{"n_layer": 8, "n_experts": 32, "routed_scale": 1.41, "router_cosine_scale": 10.0, "n_groups": 4, "init_std_router": 0.0247, "vocab_size": 9657, "norm": "layernorm", "optimizer": "adam_variant", "lr": 0.00213, "beta1": 0.9, "grad_clip": 2.0}
Below are experts of layer 2 (counted from 0) of a mixture-of-experts language model. Rows are named router (the router's row for the expert), gate (a neuron's input weights, with its number), up (a neuron's input weights, with its number), down (a neuron's output weights, with its number) and show model dimensions 0-191. Each number is 500 + 40 x the weight over its row's rms, rounded and kept within 0 to 999. Numbers have three digits each.
After each expert's rows: "mostly gets" lists some tokens that are sent to it at least half of the time; "raises" lists some tokens whose logits its average output raises strongly, later layers aside. This comes from a sample of Wikipedia text that the model never trained on.

# expert 7
router:489486521554482528525502419606541510475542571533474471428534558512473517487442499519507561561469476472561520489465474522449477535544506466478497505474435525530540395521497477506531531455548488487517458477552485431433489435508466489422476481456484576494564410513486540448584555523456503514458534541564495517501413557519495518444546501536542509556522517524508552442459492526502444512472474551555462555519500470492509541561573448476478461523501518366504551495527553488520467438475490450527478468458534514476548460473478550500487503477518494452522542535546462550476492573497513472
gate10:446478488615537566524545486473545508473464459504457500486478483509433483542510443458526475535536462502512472527546490477434576528422489530448420546533478534582526524524527496489521561557443489503526511475500462503542496467513582498473474501486586436441514496451541528483483564517519485475469470576501494574500540505498487438538520484491494597488492562521452511492436484456563494464529569457542487511489471478498405455475438460464432463505454509534510434515511493430510566506514535527529536507576488483501516458492472426534484588460517554517543418486510430469561532444524506514
up10:507544480489580438474517528484480512468435451495493557502520513535491527475593476471517529468489486503493540511428464572532522541462509562476510525534479503539507519446461584480502483495517526478489510524512479522505484520580478486536455549479558513444507538496486541521440494522594465531470504438467465509497546475531443540466493489498513539474599384536489585524529535466440531407513480514440581493616440507504488489462516498487527512477525554519494506470517484499460495505516500474471435490468450358446497422524513420445504468558496509505513493486547442444492498384517503483
down10:523562544551556430469437612509507501443409583422496513499461500478441489455523533518514564502530489562489526453447408507479483484525486511501473515514515493518541503462511492453507485515512453525506493526508447580547495500582542477528533556587480557589482449508494561569513480434516502446548519555511505463578449456446472447488483522453445500445479492488487518553514501503488407459563475495447508452547567490467530476500497489510493558469503502513492486536505471549456421499555493534463527508510493507463456504502477515524445424544480447460523520578550520396504476471519550487
mostly gets: " (", "201", "–", "==", "===", "202"
raises: "9", "2", "1", "3", "4", "0"

# expert 17
router:469431480449504526488491489487485485497540469488522528552451488532563538546545515480401502546590546486495492514525484515515525572550533494521534531502486466522457566508441497515471511412519539449520553510494497541481537491502517449520536512528591495505463452517580415422526546566508465462525438482553481479524450495449447535504476540472518493458490476451506495466432466512463467515487396458495523484451516530547533509483544580463485517502526462472391515457449572428474453501448471550431444587493560511534544446481503484521490542513508544541425425464477511564475454469551508493
gate9:451445502462461429581509542469483492508484578538498547543505512554541543461490512509523504470477456492426554503456521508524524547517508560531536530560567571606452466557522507513524551428481488602532530494481476516525461445475497472523551498548457462497405471444531459563492481444508483486524500497509455474562474444431516447452494491487567517571509487511498538481522553507495484554534522431515480489480500420521507545586467477573402527446489535451456559506520424478532491484559490455521521509530509588506557510490518450568493451489505474521566475486497548502465434489521494503
up9:563538459458537463472434502500466489443557418540452554527497517434476495525472455505570499435563414448504533476479533511506472517527473538563571504502499566502528489505536492520405487496551479516549520529558517523598458449527533461477518560523491373595424553557529528506459523498483508453464519440547484506554569467519480516540465535490481469559532408519491512513458522470500441482511389517508523514520446450519492557599526492561421459499551489497482529516543475489458502536548504471494489478536510467481525492500488464431494468522516465480531467490483479467506443489504450461
down9:474481525535494503512444445481524514530466467495453472486562552497498503551478528533448464410554525551552562455576556425480525516460543484481518483510411511593526562461446487485560452509521475592521465507531503546468534463496486443464494448505523516505471473494514532470422479536530488523491495473493422516432570449492497542455529583430532512578494440506521522473514479490456521489494538508509567541540536462543448466511512517433586550485388508541532569512483485503559482517518447516538539471594535470447506516435459495468438459534514508447502535500523526469502482442474432501
mostly gets: " John", " Man", " James", " George", " Richard", " Michael"
raises: "'s", "–", ",", " of"

# expert 20
router:498566503479482441463469509489504541467547483514448506501485471580491460522496592518475451459546539430501471525509499455475485501537550453442515464500505434425555567487470477494488477525432437502497494523500492566491539435496527448533492497482485483449543484453476567602479468498549439442534511462504537492494548547468498463473470453445595535511520460516476530419500539494511518465534526509544523572504529505530490447516538506455474510438462533561543499521501551460592481496450476410510533504509465508470529609542531537482498521437475386433516550479520519542567437456536552543
gate2:652533498503526446459492465511536465526557465456512531502513449512422515540479397565435506444509523477463504508471536497495524503448547486569526527467530537459533546483558446483466533484505527592478478569476469499460516495428504478478450510474520481524517532538488546538467535555407495460482540476487471495522499568547514517550490526523490520443540418532523549505578537440455513520422477454511498485417539487506519540435555463536523424528489573539438539485505520537570512456466496510548531443460535505545516427469457491498443494543567434443501499495476551478529502481475482500
up2:559507495468471406524487496414506525461532502486537557506527485533480583475584458481524506547510509527433475518526483495565478498438460553543547540517494486507539498499528487484523488496510517532489417518472578503533461503503539516473496522540471485508510524488542463540448529523510525496525481418494501496516514423542527523528384437565486460436517518544529427498521507524545444476464414517483490440382550438479539527541576452501505546526513494471425526545536516570530463423508433556546443457569501416509549552498495476478547422545529510524473511539473512494468467500508425468
down2:552509532478493473520462425467533470445456477519480494525435570491479556514461447498473507523583465550474548454511482493417505457503507517481480554516517498516466485508445474491515531483442407458509523500462513469510530532559480422401534446599497423479461485547489512488532515501484569428513529643499514497557530522549490536495498518514488501473485536480483529496535429525433429509550467510475541562542521511466485483398521476589539460462510566535439469555487461483494483574501562505481445524549515563481523439526470496576488568435488521505501522500508489529478542459543537488
mostly gets: "c", "uc", "v", "ec", "oc", "ac"
raises: "en", "on", "ine", "ons", "ie", "er"

# expert 22
router:456436433482567525549532454507477497481490476474540505549447533520488438484468488489564515497500481500514548463505445475510492429549485433430461505509512437528483541502527506476487576468422454517536577489509512440508561368539538521458513456497488556499415481499464535539500495453504467514577409514471567474541512543516451529513491521440517478537480557548547491478492525455474552467438537455515467557528479490444516458512535522571552577419522575579496445494538562573491503514510455512453489496511484555491554426539457546461524434506491520515544576490505521473496501501542505480
gate2:574522446504432517547502537481559506474433574448550501485524512527550471520503561457484457481527433529501565523456507470425506594494514484530456488543470486513578438467444460494497523482503450570439363497524458463488523470547583569451513509528453506541523513520534521528595472499528512515474467512471448576519540485502463569477492415468516567465450472555474473529432461568509576501534521490471467473521505429489514513511492472522515469533489563406478514510507515432522507584489539472538432539502532505519570479547492467456472517541496484491516516487434505538495521542507531509
up2:457498535518477452496460543497587501525472500474456561504483507555533543417488491452496568482536457507476490451521512441527474520483466505538538539514388523582461420525505486562419456494512458562489445472553458455504542523518552459424562522520538507554470541521534530518498540503485522553493506462517524568517510468483512544514512500515531465467537416534539414515502493468506472426495472498474457443518479515499521517535511493568513519467503502444448501545544499479513472480469522487583505506536545516510490440494529414516494592533428553369426442460489474529526541587528481556
down2:497550499456543538524506522488519505510520507500431419523527500513526481511455429497551460492492506535475490574471484535523513539571495540453477490472506472442538494455492492451623493492547528457522483491526540539542462496476529560550507474453433484510524521513513577552460468472452422478481547522494475438446455514462482482528523469556515499480499530513473485478463414584515552527434490522434529501484530516469593492463466487461479466553525484461451472500492619496512534501438575532546611512479523445556520498523534453479476511498531511531488483506499510519479322498455532437
mostly gets: " d", " t", " Re", " fl", " Bar", " Gu"
raises: "ent", "in", "oc", "o", "er", "u"

# expert 14
router:466523477525534398506508458455472459471504512473519492543484502564453513473539513493635479524476519499510534561562495449501560398503535521433473491549544476537498514500502474456507461478441469483462475441490438500550436468517492568497468438542527548522546559461480497450461481454516573455444455573537476508458445525498522479497456576524511453478457574558482459529487491537489473472491536535510478534502515449519478495479461516533417515499507491507492477475459516503531496545525485561548544498526573534547584531457602546466506433512500517486532604513532446409505431500506516560
gate2:536545524520510591537470530463490493488471416480516501438440483478462536448494474424490568559418494506474537500501390473552530527488494543464463495534494506492537524484466472453489509513459497516501458510461496540513475495483519592465491452525416504521513512583576526541514543533375549487546480542518465527494501498508437473510495484491586564489506531508504514532395514433547492540457526456446425516464559451508457485568412502572467419509486462464520536477513521506532520502527525520508526505520525564536542448485532515568431581501515498533512487517515473504484460595440484481
up2:537520450478508518503544500487522510520497440509545479515457478404453472547508540551489440482564493465535411464522498539527471486468468537444490527433553533459448502498451557492518508548459525442560475499548576492612553447577511461471449527462483508509468500426563551559420526531479498538482472490472525530508550463551509484587469481493507503406447481471493483409486437446509496509489527491492539471539539465541482519508414473500486474492507476511403502527558486515428510492504559524499574468564420514463538528540437481462529562561456510509522443505494519551455534476454487532
down2:478526543506538441544461468494438458459485460510462438494534518553491483542505461468513488500491492521518510500513521498532543535467559414567521487488470502448485490490483511511500471525547479520441520499490492501397474533490470539520484447553451461542474586483405434468503480482554514522510583525494501503383497500565482436430574506500544525511469550558544517482440500534464453471487493492508517517529490465390474525464503456539460540507488518534518539467600500466457517489502506391515473430498555566580536447509517541551533555528574491555392482481526508503488567541546511462
mostly gets: " c", "==\n", " f", " s", " d", ".\n\n"
raises: "il", "ig", "ond", "att", "at", "ound"

# expert 6
router:459537542467504504479483560481495467525416457524518575492514483450520567493452524514491465520509521581499517529453521529500526524497467555512527511464531514462504474573455452561500520543539462481536528520543506525486538557470468497552453551505454489541535488493527532523511458485487530538452519494504486517517487485463522472467530493573540508456397433435549480526477558533506481449503528411462487415509551557491408520414458504503533503578483458498478568435478535528559469520496542515506563467485407472537441600492470424535459563492471511446436528434446467570470503463528454566
gate6:539554505504465474534525509474493470509542538438454523456509521502472487454506484481518485600465486500467393487597513507481444526529504447465480455437525472462534442506531486429488540429571447553507480495522510470496517429532548462535482443515522470447542505555492447557602503497538502543564505485526502441478527469540460594512468494472495459469501489540489452424487485520517573536446560515497492472551452559602559544492463504533535477532608466481568563514541490514500548507453519521461540511466491490475562533453542524464437449523473405517495507560511448511463523517474507482
up6:495540469472490530506399549564491471399487454499502464496532438548521467481492479533534483527456525504497425506533557559590485466544493427500458517543472474535453422520450579454481442516468526514502421444518505476509547465492569503511436514538419473559473557443530446574502493472556558535483524402572504444463540534557501538529485473518545496505529529507550481497506485526499483536476466560438412438546522474557467457549453508494498527500537488494551533536561456547469499460469594497517521490512466504503542490407483531435546469468504515521489444485517473493511489531465465472
down6:509516505531467490512536561590498508414498514460448474549418493466511537489450520464484480509467525450582474461456480474488404408482513418467491484508499515456498470499432546515547517474465558543511483492466608482539501511453526523525450465543474496458479487412565525529510534529513523505528500513501495466491596492547491513543472472533535474535567502497461431445482445569485431567455502605496432527488512486523485474495517505490481527525494458458492555543515503449476599495609578397536533548538481476484492463460559507556430519509505519504499469470503511524532521485495541472
mostly gets: "ina", "ana", "ica", "ata", "ara", "ta"
raises: ",", " and", " (", "–", "'s", "-"

# expert 12
router:545524479506519539460551464504511469581407507486485472445537492490527493464446530480497468498465525480518485512384498553511545530496527543417476492464555488484486540572546529532560547461464450477553499479503501518489512422519499532501466472478483455519457475512481460503476510514505541480518555524507478568445490483417552556515422418520504558526482525482542464444540510509389461457485522485565545503534531510538481500459607518466541471455518541494450547501490555490545541542489383546500542481459507424478565446524497591528538418507555542471515498488547438456467448509481523528
gate1:532502551540438473460468446419507511515574450501474483537500409528490489480455511545469516404460567504481480473555491506493506530549495478494537521476464521570556497459555438534527471495510508563493440564507547486498424488438485501515504475570565490554600478512529557584592470517524469567506526424518401514489544519542503422518505442555445520510506478486436497475522584508564473494437579529418526555388444468522564481519492475463486529526485502486541534496494485484518459479481491491524528483547527436505513506485476441449519519481523508497497500441488517520480567469519498494
up1:446500526516462514466441534529562495534577489485514479446504496513469507487489500447531508540541459440455554473481468553520427466508517565501441512500550497498535454405529498441518533516483519559475406502461429473536465489525538544543478498497536507526478535472479563452479549539530523524540497536548422539530523531535485559479537439520500443473519499489515394530581543561485474489491587446463518535538506464517498442521505480512480513465576575484530426539379445526474528457492479521544608444547509520517491471436557514458500491515529531465529507520502478450601481536549515509
down1:489547511521444482511569489546516465454594509511555533522460526478467465523524471530497475449525453511501504499533514487522512530469536463541495412562451546541523464512476549460475506490515462524506499573545443442540498616427512506489501512478488551493582515514484547546482506478419465486428430498496506526515495541559527522512385548499482429491462499506455547449467505567604535499480478465454445503484475528488559506516480384499485515518522457500515563474541477469588508472459543533528500483507505571529446547456496470519505521510497486487471435567454478397486561452476426504
mostly gets: " Al", "ou", " Re", " de", " Le", " e"
raises: "ver", "ven", "v", "ent", "vert", "vers"

# expert 30
router:481493607502488509464540464506469456438565517617435517539471583469467405463510523540536565456506463473499507503531506422476481428440516533520512533502502498476544563475484558519542485554477515456511536483529493537483468515523489473500541437504477436456483461527537437573451494501495502494511454471477466492441512478441600518462508572487472428419468478494560466478542521563450587430506596510521498499539499513522508456528540499468534497466542437513467530419439487484491565524495510510459480561492550506457502520524448494487503548540482547501539425497485510543533463442458542547
gate5:513480447465504538504516492464519469577433497487467529490528458552447502457489434526491526544572486515415504461495488489429491531502559493453577483481480548532494468536496487542475540553561546524509508511507517482530539442516503475523519539510458456497383498459529510488475590509491513490526446489427458526499474422539496483502510534549489533491516492461518465541546478560485580519524469484448454557486461497421512521588424502526493418505532531480466520529561457428497516536527553554549442539512520520521495422509506434497494447541465500535537392533399449556411562522484508476
up5:496481414496507494556558502466511520448502431488504597476523526523464534493474416488472525603515487564448387489482523531460488479510476495514504489493530522523461483531549518530507589453528525481584482514485551455504532389509523490534479543507475477531419488508538467498547537510531426472522430507450460562565490479519541523548522466541540530546536483534484403495485468405522508547475470463439511488484475422485441526609488510557547496492447463525508503488527479451500493503474497479494490502449534461488548488410513492527517441506520437520541515600516439515520538504431466478
down5:538438486477534529461505482445503486514513507474498471542479537481526468477424450509519476456535517531456553487478545538487552516499529490499480514527509516507545505501405497575567535532445489430545474483460558579477488565504522513484451405482436543485541450471523508498454563497432564415454431518433518475493512513497435485569464490508505476534477544504463497497514493480507491511492492478437526461438485457489493484470546582572498533535517539491570525462453532541537409552560469521465472551462480485414523563545569559498436518494535550556461508481573504378554532471481482536
mostly gets: "ad", " An", "ur", "ir", " Ar", "ran"
raises: "ie", "u", "id", "c", "ic"